Experts of a small language model: 30.2M parameters.
Below are experts of layer 3 (counted from 0) of a mixture-of-experts language model. Rows are named router (the router's row for the expert), up (a neuron's input weights, with its number) and show model dimensions 128-191. Each number is 200 + 20 x the weight over its row's rms, rounded and kept within 0 to 999.
Before each expert's rows: a language model's description of what the expert responds to. This comes from a sample of Wikipedia text that the model never trained on.

# expert 17
Description: Romance-language name pieces. Vowel-final pieces inside Spanish, Portuguese and Italian names, plus the particle de, such as Prim-o de Rivera, Guill-ermo, Espaç-o.
router,225,199,208,204,160,205,193,196,193,214,215,206,180,208,197,240,198,236,201,233,193,221,224,192,187,205,193,202,242,202,192,198,203,223,203,176,226,187,214,210,189,177,183,188,214,197,208,172,200,187,212,233,179,195,184,216,194,170,240,187,170,193,177,214
up0,194,209,181,175,193,214,213,218,209,182,173,204,219,197,230,182,174,209,198,207,185,201,173,231,190,244,177,232,168,189,226,203,214,191,218,220,195,243,181,191,189,165,229,165,161,180,230,226,175,222,195,199,185,204,212,181,155,194,224,215,206,193,193,217
up1,198,188,219,183,253,189,193,218,213,178,202,230,152,201,222,230,163,187,201,207,225,206,212,210,216,199,157,214,177,190,202,198,192,203,174,221,189,195,226,198,241,174,222,219,215,193,207,190,205,203,205,193,195,196,179,191,214,243,164,216,222,208,228,177
up2,171,206,210,212,218,183,190,197,258,225,193,195,203,194,229,193,199,180,201,224,188,213,191,193,172,209,156,193,185,221,234,196,192,192,214,187,210,221,192,207,212,200,226,213,195,193,165,198,189,208,195,193,193,218,212,207,186,193,183,207,215,184,197,177
up3,231,208,190,166,185,212,229,166,200,194,163,243,185,196,215,195,165,139,177,198,201,181,212,204,221,208,167,216,206,184,228,205,204,202,231,162,209,215,161,190,204,201,179,182,197,214,212,194,222,196,187,218,201,201,181,182,224,192,204,176,196,235,218,189
up4,208,183,194,228,190,194,230,184,222,187,178,213,184,205,207,227,179,210,192,180,202,213,209,217,204,210,193,218,177,146,246,204,226,192,219,192,177,226,181,217,215,212,182,221,210,197,174,227,217,210,194,195,227,166,182,176,205,205,160,206,184,224,218,160
up5,204,205,188,210,181,224,213,238,180,195,185,206,191,214,202,215,220,202,207,233,221,192,167,229,196,211,197,205,184,209,193,195,200,188,205,147,212,194,211,177,205,205,179,194,190,195,196,230,181,223,207,205,207,183,171,208,198,201,227,227,186,180,172,225
up6,161,205,232,217,179,184,205,212,199,174,210,156,177,208,203,211,156,189,230,212,209,218,188,179,179,197,196,186,177,180,235,191,223,201,240,188,181,189,204,174,207,193,227,205,217,238,183,195,203,210,194,185,201,197,213,182,208,176,177,203,173,214,207,200
up7,203,225,176,181,185,201,177,205,209,172,220,193,217,182,236,203,216,193,177,184,217,176,220,207,220,189,170,206,192,193,182,204,182,180,210,227,189,227,211,206,241,166,190,199,207,228,218,185,209,182,206,176,187,250,225,214,164,197,179,182,208,199,196,195
up8,225,200,175,191,203,219,236,176,192,200,218,219,179,220,182,182,190,198,184,202,180,200,221,194,223,178,205,211,194,173,222,175,229,201,190,178,231,206,198,208,194,209,170,208,196,217,195,191,208,187,206,219,188,162,198,190,232,231,230,184,226,180,215,205
up9,198,221,213,201,186,210,206,228,173,176,188,256,232,218,220,202,195,206,168,192,212,200,188,252,247,209,179,216,161,212,179,187,203,200,211,202,156,186,183,171,204,162,215,200,196,227,217,185,206,201,203,203,202,186,175,174,193,213,194,242,198,204,205,166
up10,194,208,186,203,205,210,276,188,192,236,189,191,204,203,205,202,204,212,224,180,199,207,212,199,211,207,215,207,199,190,219,193,217,187,216,150,243,221,165,235,200,209,220,198,171,168,208,214,214,230,188,201,218,198,194,211,201,194,192,165,174,203,156,173
up11,196,207,191,200,197,236,196,203,176,211,221,211,232,200,190,219,222,216,197,163,166,225,226,201,193,203,209,203,224,214,162,164,196,192,171,184,204,139,191,220,195,187,207,208,165,201,210,218,222,198,196,216,212,196,177,230,162,214,216,210,197,182,150,194

# expert 0
Description: Mid-word name syllables. Short vowel-consonant pieces inside foreign or unusual names and Latin species names, such as Mah-ab-harata, H-umb-oldt, Praman-ik.
router,203,173,197,246,200,196,170,193,166,151,212,207,188,182,196,236,154,206,185,181,209,189,179,201,167,195,218,220,194,174,227,199,196,203,194,183,213,214,210,174,179,179,219,189,238,191,202,182,198,214,181,225,191,224,212,195,211,189,213,210,191,181,224,172
up0,215,195,207,169,224,200,211,238,170,261,189,211,222,189,214,193,197,187,164,206,204,214,238,175,215,198,198,190,200,225,194,218,220,188,233,197,203,200,198,185,194,216,200,175,218,233,210,201,188,199,204,190,203,207,186,213,192,185,215,164,150,172,169,213
up1,224,189,199,221,187,206,214,213,202,185,207,208,220,156,206,229,234,194,202,215,236,136,173,203,178,207,194,201,186,225,214,206,172,214,223,198,184,176,226,174,181,208,202,161,223,192,186,205,204,211,192,209,216,215,201,246,223,202,198,213,219,201,190,169
up2,207,195,232,205,167,224,207,192,190,167,206,201,203,211,193,190,232,146,210,209,203,212,181,213,206,208,185,186,204,167,222,208,224,172,220,188,225,188,228,167,193,226,202,215,208,234,195,163,198,205,194,186,209,203,211,172,228,236,190,139,186,205,171,183
up3,207,208,199,197,144,215,180,158,216,187,165,198,170,210,217,181,169,194,179,169,198,187,195,204,210,231,191,210,204,159,242,234,207,200,178,219,229,186,193,185,220,256,213,184,197,240,220,205,219,235,198,184,197,207,161,174,210,232,225,224,182,238,211,178
up4,177,207,180,183,174,197,187,196,197,188,147,190,199,207,212,194,169,180,185,198,198,212,196,192,200,203,196,215,170,205,225,230,226,182,174,177,189,197,182,192,171,153,207,197,201,217,233,227,195,203,201,236,188,192,203,185,206,179,206,176,243,201,238,197
up5,176,190,170,212,158,176,201,198,204,183,194,223,192,183,207,192,219,180,194,210,202,177,192,228,183,192,179,213,193,210,189,192,197,188,231,207,201,221,202,173,209,200,193,198,194,195,158,204,203,182,206,179,197,192,186,214,203,227,179,206,180,201,174,213
up6,199,206,219,191,192,218,209,224,198,202,188,215,198,165,235,193,222,204,188,204,201,188,201,208,210,172,183,206,222,211,173,229,201,212,206,200,187,194,213,255,217,230,210,227,185,186,208,169,200,202,224,210,207,177,206,219,213,192,207,189,203,194,198,163
up7,161,196,197,202,167,193,214,250,208,166,182,235,203,176,208,192,207,181,189,208,182,228,195,242,218,219,190,201,149,171,231,191,222,192,218,179,234,195,186,206,210,190,205,227,185,159,177,199,219,199,217,202,214,197,214,245,168,184,182,208,153,186,189,206
up8,264,216,191,205,188,244,178,218,176,182,198,243,203,163,206,183,173,171,214,235,190,169,203,215,202,230,191,218,218,171,190,200,203,187,240,176,197,230,206,235,213,193,204,187,202,188,218,201,196,204,155,206,206,205,140,184,221,216,200,206,194,177,184,198
up9,264,203,244,195,196,199,193,181,234,176,218,175,214,188,204,203,221,206,174,226,164,175,194,233,197,183,195,210,211,180,198,203,200,204,183,214,193,178,233,218,190,183,171,199,183,222,199,209,226,213,221,187,217,211,166,197,190,197,219,188,182,190,189,186
up10,197,201,179,210,163,198,192,239,199,217,185,224,225,161,229,216,202,192,206,213,185,229,230,211,211,223,160,216,184,204,193,215,179,192,190,236,196,206,225,187,190,194,207,211,197,217,210,194,191,208,205,155,178,200,167,229,175,227,203,208,236,200,193,197
up11,225,188,190,190,189,190,224,196,211,178,201,215,187,171,236,179,186,229,185,232,173,169,220,230,213,222,210,175,172,193,196,199,206,211,200,224,192,222,171,209,198,180,203,179,186,242,200,199,197,185,159,235,196,190,235,199,207,209,212,234,208,214,216,197

# expert 61
Description: Coordinate and decimal digits. Digits after a decimal point in geographic coordinates, percentages and times, such as 96.502222°, 50.95%, 48.1118.
router,185,199,147,189,193,217,198,215,203,207,200,198,219,217,239,169,191,195,178,188,204,230,202,174,183,213,172,220,184,190,181,216,174,208,175,215,228,210,239,183,182,171,229,179,194,192,198,179,239,203,227,186,172,170,221,180,184,211,181,210,203,225,204,192
up0,147,207,234,210,156,227,189,204,202,208,212,222,177,195,187,191,204,202,214,208,184,182,185,202,221,248,172,181,202,189,211,172,172,203,232,189,240,222,196,200,187,186,211,198,180,201,192,183,181,213,167,195,189,203,237,192,179,243,199,172,166,185,178,228
up1,206,198,211,194,195,187,182,188,221,171,186,227,215,196,222,222,175,189,195,220,211,180,177,216,179,202,213,193,168,210,226,222,193,164,191,214,199,212,179,201,238,197,185,215,211,229,206,208,222,229,220,194,222,213,218,223,177,199,226,206,241,210,175,232
up2,188,222,197,172,179,215,186,202,203,179,191,227,205,196,228,198,167,190,150,188,219,189,182,217,191,208,177,204,174,187,257,172,255,192,176,199,224,175,208,222,263,202,203,187,187,204,226,205,220,230,194,204,182,189,173,173,161,189,199,194,203,187,200,202
up3,192,223,182,177,195,187,220,232,172,198,182,180,220,193,199,222,197,198,191,210,180,217,241,191,187,186,181,200,171,200,195,174,189,206,191,148,207,205,191,194,233,219,196,220,213,161,199,193,179,180,182,229,189,184,184,198,231,197,194,192,210,196,215,204
up4,195,206,229,194,205,180,203,202,182,188,239,197,241,192,195,227,204,214,202,189,174,164,205,187,196,177,202,206,199,162,179,193,231,194,213,171,164,184,172,186,234,217,187,219,186,194,179,223,197,192,164,251,193,187,178,230,219,170,229,219,200,187,207,216
up5,218,201,230,192,189,236,204,206,203,202,174,254,234,157,277,226,186,183,188,212,202,206,202,213,252,205,181,201,195,190,194,202,174,176,197,211,204,223,200,161,227,223,189,214,207,204,203,204,197,215,183,222,216,209,171,210,190,217,210,249,172,209,194,195
up6,225,194,190,171,205,234,184,205,196,214,238,255,193,161,248,199,167,190,192,201,201,204,198,226,209,183,188,193,180,220,201,176,186,190,221,219,199,185,200,189,210,208,190,175,183,184,189,203,202,215,227,171,229,197,166,216,203,181,222,209,224,223,186,174
up7,193,180,161,228,185,201,233,197,186,215,215,217,192,188,176,199,182,211,185,210,183,178,179,198,209,174,220,167,180,189,191,200,227,175,166,172,215,222,176,191,218,210,188,215,189,161,217,210,185,207,179,204,240,180,229,205,207,191,239,210,182,178,182,205
up8,210,240,181,203,201,225,208,219,196,213,173,198,213,236,229,198,179,212,223,224,194,197,219,179,171,217,183,218,133,198,203,181,247,188,197,187,193,180,216,215,182,190,201,214,168,236,199,183,233,181,195,223,222,177,171,186,215,161,172,186,215,195,208,176
up9,194,190,246,191,214,194,176,236,197,219,227,217,211,199,162,212,209,203,213,199,240,220,210,214,207,209,232,214,201,197,203,186,213,203,188,228,193,193,181,187,212,189,196,198,209,194,191,234,192,204,199,231,203,250,230,195,179,207,209,198,168,194,162,217
up10,149,191,171,214,179,230,208,247,188,217,210,232,195,209,174,230,234,209,238,204,205,186,192,169,202,212,189,208,222,205,199,191,210,221,190,203,194,205,193,218,179,209,219,213,203,184,167,211,170,196,159,201,183,192,179,191,192,214,205,175,198,206,193,201
up11,177,190,195,182,164,199,216,194,184,183,180,190,196,188,181,206,212,210,176,219,214,209,195,192,219,204,214,189,236,175,211,194,180,181,202,197,207,195,209,212,192,197,189,190,176,202,193,195,205,206,203,209,205,156,238,205,196,204,204,166,187,193,195,218

# expert 28
Description: Small numbers and counts. Leading digits of numbers and dates, and spelled-out counts or quantity words such as two, three, five, several, many, in prose and tables.
router,215,220,210,193,227,214,192,156,203,176,216,213,201,205,218,162,209,166,186,151,208,212,208,201,230,205,196,187,211,216,177,192,232,187,237,180,189,205,162,203,196,171,209,217,203,219,181,210,241,233,233,189,216,230,182,203,190,199,206,182,220,183,233,195
up0,195,211,212,207,203,189,202,182,158,217,172,174,215,188,211,229,214,221,184,198,210,150,193,159,211,209,216,183,166,182,174,175,199,207,218,182,207,194,209,178,195,202,198,161,212,238,214,151,242,193,203,213,226,192,204,206,201,203,199,191,197,232,192,198
up1,188,184,156,221,180,189,212,181,184,217,192,183,171,231,194,225,215,215,215,197,201,209,203,186,188,192,188,221,256,221,180,230,175,183,170,182,204,199,191,214,201,234,201,199,176,204,213,209,201,184,165,195,217,205,224,231,191,204,202,212,188,228,204,197
up2,211,197,177,190,200,184,213,190,152,194,195,225,175,228,203,219,206,187,209,182,218,182,225,213,251,212,200,188,224,197,207,209,177,202,193,207,218,192,173,228,252,229,196,226,174,204,217,179,176,190,183,214,201,194,206,251,201,206,215,172,197,196,198,213
up3,188,240,177,244,213,211,201,201,167,195,198,214,212,217,216,225,197,205,206,197,210,190,204,203,205,200,193,205,226,223,202,196,217,182,181,218,196,179,171,209,175,187,201,153,171,231,181,209,188,219,165,193,198,215,186,166,180,174,231,189,199,201,186,210
up4,192,222,166,184,202,216,201,204,189,234,191,223,195,202,223,230,208,204,200,224,179,206,180,188,200,199,188,209,173,181,224,185,180,189,202,218,199,194,223,242,225,205,199,183,199,215,176,188,185,194,212,203,247,169,182,223,197,169,203,201,193,182,191,225
up5,203,194,193,204,174,224,173,181,218,199,202,167,194,194,223,173,159,201,211,201,206,224,220,179,174,220,189,219,223,179,193,222,226,173,182,210,193,202,212,180,200,190,183,217,207,217,223,238,222,194,219,204,220,204,173,174,203,223,177,235,184,189,211,238
up6,200,191,239,198,180,207,202,220,198,193,203,203,202,202,167,182,193,224,208,210,208,192,223,201,170,186,191,175,195,183,239,205,198,212,208,194,197,233,236,196,230,215,173,208,175,163,214,166,193,189,213,172,194,189,198,190,179,191,187,170,202,200,163,223
up7,204,207,174,208,207,210,170,209,205,204,200,234,199,207,171,209,188,244,182,182,204,208,222,202,195,209,197,213,215,178,183,214,138,203,215,196,236,190,189,197,185,207,200,185,184,161,211,193,233,194,223,191,243,213,214,164,158,193,203,171,198,212,198,201
up8,197,167,181,188,197,198,216,162,202,227,192,210,131,221,199,215,207,194,223,176,189,199,216,215,235,171,202,209,192,209,213,179,156,194,178,217,219,230,206,249,199,248,193,209,224,208,192,183,201,190,178,157,231,208,231,202,213,210,182,195,196,220,204,211
up9,184,172,152,188,183,201,218,195,206,227,175,226,175,189,224,199,204,185,209,206,231,195,217,216,202,166,183,190,196,190,178,208,185,213,198,237,204,223,209,183,203,198,193,219,212,203,186,220,198,173,190,200,215,221,228,213,231,199,206,206,195,203,206,187
up10,195,192,199,213,219,171,174,226,176,201,196,195,198,215,179,260,186,260,216,237,167,233,195,204,193,223,183,208,170,219,194,192,154,194,189,210,220,225,198,208,214,198,214,209,192,187,200,177,189,168,194,218,182,209,206,189,206,201,198,200,170,211,200,217
up11,242,191,183,215,217,194,209,174,266,243,204,216,180,250,188,212,190,190,214,193,196,184,202,220,164,208,193,216,228,196,204,212,193,184,203,203,184,212,238,219,221,213,199,199,183,201,208,210,195,200,159,230,174,160,172,202,255,215,207,185,190,207,193,181

# expert 45
Description: Foreign-name letter pieces. Word-internal vowel fragments and accented letters in foreign or unusual names, e.g. í, á, ñ, oy, ir.
router,191,210,169,188,219,182,203,194,177,183,195,198,210,183,206,240,223,205,159,217,215,199,182,202,210,186,210,214,183,248,198,189,174,196,199,176,167,180,203,204,173,200,173,179,204,187,246,214,191,182,218,206,195,189,185,230,206,218,229,214,180,178,223,230
up0,220,225,187,219,175,239,209,210,208,196,203,188,232,186,213,193,234,196,206,217,168,186,208,184,206,175,183,217,189,188,206,206,198,189,201,196,179,191,228,217,218,236,189,217,163,205,169,221,197,210,188,189,175,226,176,179,201,221,173,199,218,246,223,186
up1,199,188,192,227,209,195,212,196,191,160,184,193,188,188,212,186,174,207,231,222,222,250,189,170,197,186,197,198,207,170,187,195,222,219,223,187,229,200,231,194,193,195,196,215,206,203,193,169,207,217,148,223,185,199,223,208,236,203,220,230,170,185,173,212
up2,203,212,220,174,183,248,198,241,195,203,192,255,211,170,231,159,208,201,186,213,207,167,238,186,211,215,201,177,180,188,235,213,209,183,228,174,196,208,180,202,217,201,203,196,223,203,193,212,193,192,196,199,198,178,238,215,234,183,148,180,206,162,200,169
up3,174,206,224,185,157,228,189,204,191,221,192,224,210,189,181,182,186,192,198,182,201,213,207,190,218,204,195,212,180,169,211,197,188,190,213,180,203,196,184,267,181,201,159,223,224,213,191,212,204,232,198,178,174,217,199,212,173,218,191,190,191,224,207,192
up4,209,190,167,194,209,201,214,184,235,204,160,187,144,223,210,195,197,207,216,174,170,206,196,218,214,202,195,212,184,240,208,194,189,206,200,248,218,206,243,205,209,208,183,210,204,204,185,177,198,192,232,220,208,167,157,184,208,187,208,146,178,204,189,181
up5,228,214,156,230,189,206,183,183,186,219,199,240,198,188,227,160,201,206,171,176,212,193,235,184,227,234,205,209,189,218,194,223,219,170,183,188,175,176,248,218,209,227,225,195,177,204,216,199,223,185,210,163,181,210,167,189,179,175,182,180,206,186,165,227
up6,184,236,189,185,190,232,245,165,208,198,143,204,218,175,223,201,169,198,189,183,239,154,183,213,232,200,195,208,215,208,202,211,206,220,175,227,188,176,191,241,195,208,187,166,159,187,191,179,207,217,202,224,206,218,192,216,185,227,194,196,186,181,202,207
up7,179,216,182,200,184,219,179,202,211,215,187,200,233,165,196,188,175,179,188,175,193,165,249,187,234,197,212,179,207,216,215,209,217,197,196,189,214,202,219,226,216,221,213,201,208,221,216,224,191,216,175,180,191,224,160,225,245,209,141,170,208,190,170,198
up8,228,217,203,174,174,223,188,221,213,216,181,189,191,232,185,203,201,219,186,172,186,189,222,231,252,236,181,231,216,158,215,202,198,205,206,247,222,220,229,211,197,171,196,197,194,263,179,166,190,209,172,176,173,196,198,188,163,209,216,188,197,216,188,186
up9,176,190,187,208,211,207,200,190,194,243,199,218,206,202,214,205,211,217,216,183,177,194,198,173,192,199,211,191,229,209,176,210,188,212,211,216,254,204,211,228,198,179,207,225,226,200,210,156,193,212,186,210,207,221,187,227,201,188,150,161,174,201,147,179
up10,162,221,210,219,177,195,195,152,206,234,168,223,227,204,218,219,178,190,224,245,227,193,192,219,209,205,197,202,190,211,189,195,195,181,175,185,195,187,188,185,185,194,162,196,192,190,217,232,201,209,211,223,206,180,192,203,183,233,200,210,150,219,206,210
up11,201,191,205,219,214,208,203,146,235,238,180,197,192,181,217,226,183,194,251,182,208,187,225,203,209,208,198,194,198,245,253,161,196,208,177,196,183,159,206,214,198,196,199,202,207,205,194,215,192,214,196,191,193,201,168,224,197,171,215,177,180,208,165,182

# expert 56
Description: Adjectives before nouns. Adjectives and modifiers after the or a, before a noun: American, former, national, best, local, new, other.
router,192,195,169,163,221,211,224,184,205,188,194,175,177,236,222,194,186,240,216,214,175,217,185,175,182,204,205,195,220,189,198,204,213,199,212,204,183,219,181,177,204,220,210,212,199,214,186,192,188,193,195,226,223,208,215,227,195,211,197,187,203,225,206,242
up0,145,212,178,178,173,224,202,198,208,218,210,194,178,195,202,185,218,195,206,198,217,206,199,207,210,194,181,168,178,199,208,169,219,200,221,211,160,211,206,226,200,200,208,169,165,196,217,173,193,184,168,206,215,169,193,165,197,197,195,178,198,187,220,231
up1,201,198,219,222,218,182,230,186,213,172,179,187,213,171,211,200,208,225,212,210,192,203,205,210,196,214,184,163,200,190,231,201,225,209,208,179,186,207,194,230,211,216,225,197,206,192,183,193,194,233,172,207,196,165,197,182,237,188,214,211,214,196,232,177
up2,213,183,230,224,181,219,193,170,195,196,181,179,233,196,190,177,178,179,161,228,215,164,197,205,191,209,186,196,221,193,167,207,221,171,213,202,164,189,208,208,185,173,168,201,200,204,224,208,201,202,204,205,211,254,222,201,221,166,220,181,201,193,186,192
up3,186,179,222,237,210,198,231,194,204,240,178,208,206,167,186,207,211,170,221,177,180,185,209,198,195,186,187,197,239,185,193,174,198,190,219,187,193,199,203,200,241,195,195,219,208,186,175,177,209,208,197,176,159,217,186,221,234,214,166,184,176,201,201,194
up4,195,193,170,177,172,189,207,200,213,190,214,182,189,165,198,210,213,197,188,222,219,189,233,232,203,220,163,207,216,182,190,198,200,226,208,195,200,188,200,159,224,208,201,206,177,212,219,238,181,187,204,221,185,207,174,212,211,212,216,191,225,190,156,180
up5,208,179,228,233,165,216,204,220,188,190,211,210,202,224,228,204,185,175,173,242,205,176,187,209,185,191,190,173,194,207,216,186,221,206,243,194,193,209,179,188,222,164,166,179,201,211,190,197,213,204,213,200,182,202,195,211,240,205,250,217,190,218,191,183
up6,191,183,223,220,169,233,186,188,215,175,190,211,182,152,195,201,186,191,228,214,228,197,178,198,207,209,203,183,184,157,180,207,196,208,207,198,169,206,168,187,207,198,186,218,200,202,200,195,230,219,236,204,215,238,233,179,182,223,194,223,212,204,153,169
up7,195,185,207,244,208,203,192,199,204,177,183,167,177,165,208,199,235,199,204,211,184,203,188,194,202,212,212,208,207,181,214,203,176,192,209,167,206,173,242,180,207,195,209,185,252,223,202,189,220,198,155,195,216,193,207,222,210,186,189,224,155,151,202,178
up8,187,191,225,199,187,220,218,178,177,204,204,233,169,201,205,195,150,185,194,197,219,181,196,214,201,191,204,168,190,179,213,126,231,198,185,198,213,209,230,198,227,200,188,217,186,239,197,183,220,253,186,193,162,210,200,189,200,200,202,183,203,204,214,213
up9,203,184,190,193,200,219,209,246,230,191,189,205,194,176,175,223,239,192,202,193,195,214,182,191,199,212,223,163,207,217,213,211,203,198,209,174,210,199,197,237,205,158,197,162,190,178,211,197,188,199,169,196,203,176,213,206,241,220,214,235,172,160,216,173
up10,164,184,207,196,207,190,175,223,185,233,191,205,212,181,184,198,236,174,190,200,189,187,229,202,206,196,238,150,180,175,198,207,194,188,172,162,221,192,195,192,183,192,216,197,223,225,166,188,195,224,180,184,195,213,165,227,198,167,198,244,206,182,178,193
up11,210,193,230,224,204,189,226,189,209,211,180,199,177,178,170,171,201,220,204,179,209,205,190,214,205,180,191,158,222,174,206,199,187,219,248,166,198,196,188,192,206,176,192,207,193,201,217,201,183,172,213,209,234,206,225,245,204,244,188,192,176,199,202,198

# expert 34
Description: Later digits in years. Inner and final digits of years and long numbers after earlier digits, e.g. 188-4, 197-8, 202-2, in date ranges and tables; also "century".
router,193,196,216,191,173,207,183,219,211,195,204,191,179,219,190,227,166,206,223,234,187,205,191,189,221,211,155,217,146,187,219,150,181,223,186,185,219,191,227,181,213,192,222,197,223,209,197,167,167,180,163,250,194,211,167,192,224,183,203,225,192,180,221,180
up0,164,217,171,199,201,184,202,203,179,237,190,210,191,229,223,197,212,191,210,181,219,221,243,192,195,218,181,248,207,223,187,199,175,221,174,237,197,196,178,186,198,214,210,190,194,186,193,197,216,192,213,225,240,231,218,158,195,231,209,192,194,197,174,201
up1,196,225,179,203,180,200,209,198,209,181,202,209,207,223,161,210,172,222,219,244,200,214,169,200,209,195,169,189,168,177,216,207,179,211,183,167,240,184,213,190,186,220,178,182,192,211,200,190,186,206,188,204,180,218,181,144,192,213,227,217,225,210,214,211
up2,215,190,167,193,216,187,215,193,195,170,214,233,194,162,188,195,232,165,162,183,204,173,192,216,224,158,217,195,254,195,161,211,205,213,249,212,189,183,191,213,201,236,223,217,199,211,205,221,223,219,205,179,221,213,183,212,225,243,240,219,197,204,179,190
up3,190,214,190,174,187,188,221,212,204,208,176,203,207,219,214,220,217,173,196,214,220,203,200,213,211,219,207,213,163,233,217,196,206,214,188,163,169,167,202,186,227,184,194,206,189,202,202,209,213,193,187,208,243,226,185,196,215,187,192,200,219,194,193,211
up4,199,197,219,203,183,204,207,201,184,204,191,247,233,201,203,219,175,215,227,245,201,205,193,196,228,147,225,220,181,193,151,204,195,196,163,218,214,230,203,181,218,189,206,207,206,178,188,166,205,217,207,230,196,197,189,157,185,229,248,191,179,199,242,205
up5,163,206,176,199,197,203,190,240,171,201,201,186,218,246,202,210,180,236,228,170,209,194,199,215,191,216,195,210,190,195,203,181,211,230,202,229,193,213,195,189,203,176,206,182,194,168,229,185,200,206,190,196,220,232,203,169,177,193,194,179,205,223,175,205
up6,178,184,201,200,181,196,176,149,188,179,184,228,192,161,211,208,212,185,198,194,203,215,228,201,213,199,217,171,245,195,200,185,227,193,211,229,229,212,194,216,200,175,202,213,207,238,193,164,226,210,205,188,212,204,226,197,186,213,173,184,177,209,202,205
up7,199,193,173,204,246,212,191,251,196,209,197,225,200,212,218,201,159,219,211,178,211,208,189,210,165,205,208,203,177,212,205,169,194,145,195,227,169,199,202,224,215,197,187,192,185,190,199,191,202,210,204,210,195,178,198,174,173,198,178,205,248,185,219,192
up8,222,169,180,214,217,193,222,165,219,199,214,207,188,180,208,219,192,202,158,184,197,173,185,249,194,209,223,177,227,201,225,224,211,199,206,206,166,218,188,221,190,195,202,199,174,203,199,196,239,221,222,157,185,192,242,214,190,220,219,183,196,201,185,202
up9,180,200,185,212,177,209,183,206,202,229,208,208,198,226,190,200,156,226,240,223,203,211,167,177,206,194,163,190,161,184,183,202,204,207,191,186,201,218,218,188,188,183,184,177,211,178,204,194,190,175,195,243,229,235,180,208,213,168,201,199,198,208,214,189
up10,171,199,222,205,154,200,192,199,175,186,194,178,189,211,197,192,234,210,174,179,200,208,173,160,197,215,197,193,201,211,206,186,239,181,228,188,199,198,189,210,185,250,203,174,215,219,223,171,196,217,211,172,207,217,251,169,163,188,193,196,187,182,179,207
up11,222,205,176,193,205,208,210,141,199,242,205,208,197,204,197,197,175,202,184,155,198,178,234,166,197,168,226,184,202,209,201,245,200,198,199,237,200,190,204,230,246,219,190,201,175,189,189,224,214,205,204,190,217,236,194,203,199,191,208,192,177,213,188,200

# expert 51
Description: Digits in year ranges. Digits following a dash or slash in year spans, dates and scores, e.g. 2008–09, 1975–1979, 4–0.
router,230,188,171,227,209,217,197,187,224,218,211,211,169,211,184,202,239,182,197,186,205,198,204,203,203,229,227,177,232,188,202,177,217,216,251,202,209,212,176,235,187,175,231,199,193,237,184,184,238,213,210,170,206,179,187,196,183,205,176,191,212,222,171,184
up0,167,214,209,164,193,202,193,234,158,170,218,168,198,219,207,211,203,216,231,219,199,202,208,174,213,204,185,226,164,220,183,172,195,218,187,211,196,188,228,184,224,188,181,187,202,205,213,183,202,163,192,236,202,204,195,200,193,188,192,222,209,183,232,198
up1,168,201,189,168,154,225,199,184,244,216,179,179,169,199,203,202,190,255,208,201,215,175,205,212,196,210,211,203,215,189,213,175,222,210,158,219,200,183,196,197,186,227,198,196,151,211,208,187,179,202,202,216,179,206,229,153,190,208,213,165,191,213,194,215
up2,215,205,196,216,202,189,190,206,217,210,210,193,198,195,176,219,167,226,198,235,172,190,168,209,150,209,189,197,202,200,225,192,197,187,205,176,194,196,184,222,218,196,179,204,199,194,178,227,200,176,200,213,202,154,202,210,238,170,206,194,227,223,194,210
up3,199,222,189,204,208,202,204,183,170,208,212,247,209,199,252,205,208,189,224,218,225,213,185,218,202,203,203,198,218,224,204,214,186,225,185,225,173,190,200,168,201,227,169,199,194,176,203,177,194,200,215,185,206,196,204,225,154,199,213,203,204,141,158,206
up4,182,193,152,194,181,171,206,193,194,165,163,156,186,186,231,204,179,178,202,177,207,190,204,177,210,165,200,220,186,197,220,206,224,180,199,213,189,220,210,241,211,230,183,183,209,213,225,165,242,190,203,202,222,223,213,205,192,209,195,215,197,211,200,209
up5,193,185,212,211,201,186,175,168,196,205,195,192,207,203,179,196,210,198,186,237,199,198,220,216,176,213,189,188,205,173,156,195,187,170,238,173,192,175,184,220,196,164,167,192,204,202,201,175,214,223,200,236,223,192,200,199,183,167,200,187,178,158,173,211
up6,161,204,176,201,177,225,228,209,196,219,164,216,178,219,227,234,197,231,218,188,199,211,198,226,217,231,176,199,196,205,202,148,188,205,188,177,249,197,188,207,196,211,205,192,210,194,198,177,196,219,179,194,199,221,211,172,174,224,197,169,172,234,190,210
up7,202,224,204,200,227,163,196,188,201,208,199,172,214,222,195,169,192,161,187,167,231,170,181,196,197,185,196,223,187,231,168,178,233,187,214,196,171,172,181,220,160,221,188,212,186,201,208,244,209,221,198,183,223,191,175,207,208,179,190,187,212,179,150,212
up8,185,214,210,215,198,175,215,211,181,236,197,205,200,205,201,191,186,184,233,213,186,196,182,183,198,174,180,207,207,175,192,194,202,198,219,184,196,224,215,215,209,208,197,190,224,217,194,199,157,172,186,235,211,190,225,225,241,174,194,188,208,199,212,228
up9,211,194,189,197,226,197,197,186,211,206,193,242,208,227,224,206,183,182,217,173,233,202,201,200,252,201,180,222,217,195,211,208,178,223,223,232,196,178,180,203,208,224,195,228,182,187,230,199,207,224,185,187,232,177,197,223,181,250,249,200,213,156,171,186
up10,177,210,202,198,179,209,203,213,208,185,181,180,195,186,161,217,177,191,206,221,197,231,204,171,212,253,193,234,209,200,215,209,182,173,170,178,201,183,222,192,196,186,175,193,193,215,220,208,157,193,156,201,209,208,175,189,225,222,204,189,208,173,223,210
up11,227,203,188,234,207,206,203,194,216,225,204,195,191,183,183,194,208,193,219,183,222,169,199,171,210,195,192,216,260,186,228,198,202,213,238,199,229,171,229,204,221,190,205,200,211,223,232,160,225,249,151,195,219,169,215,227,244,206,199,167,199,233,201,184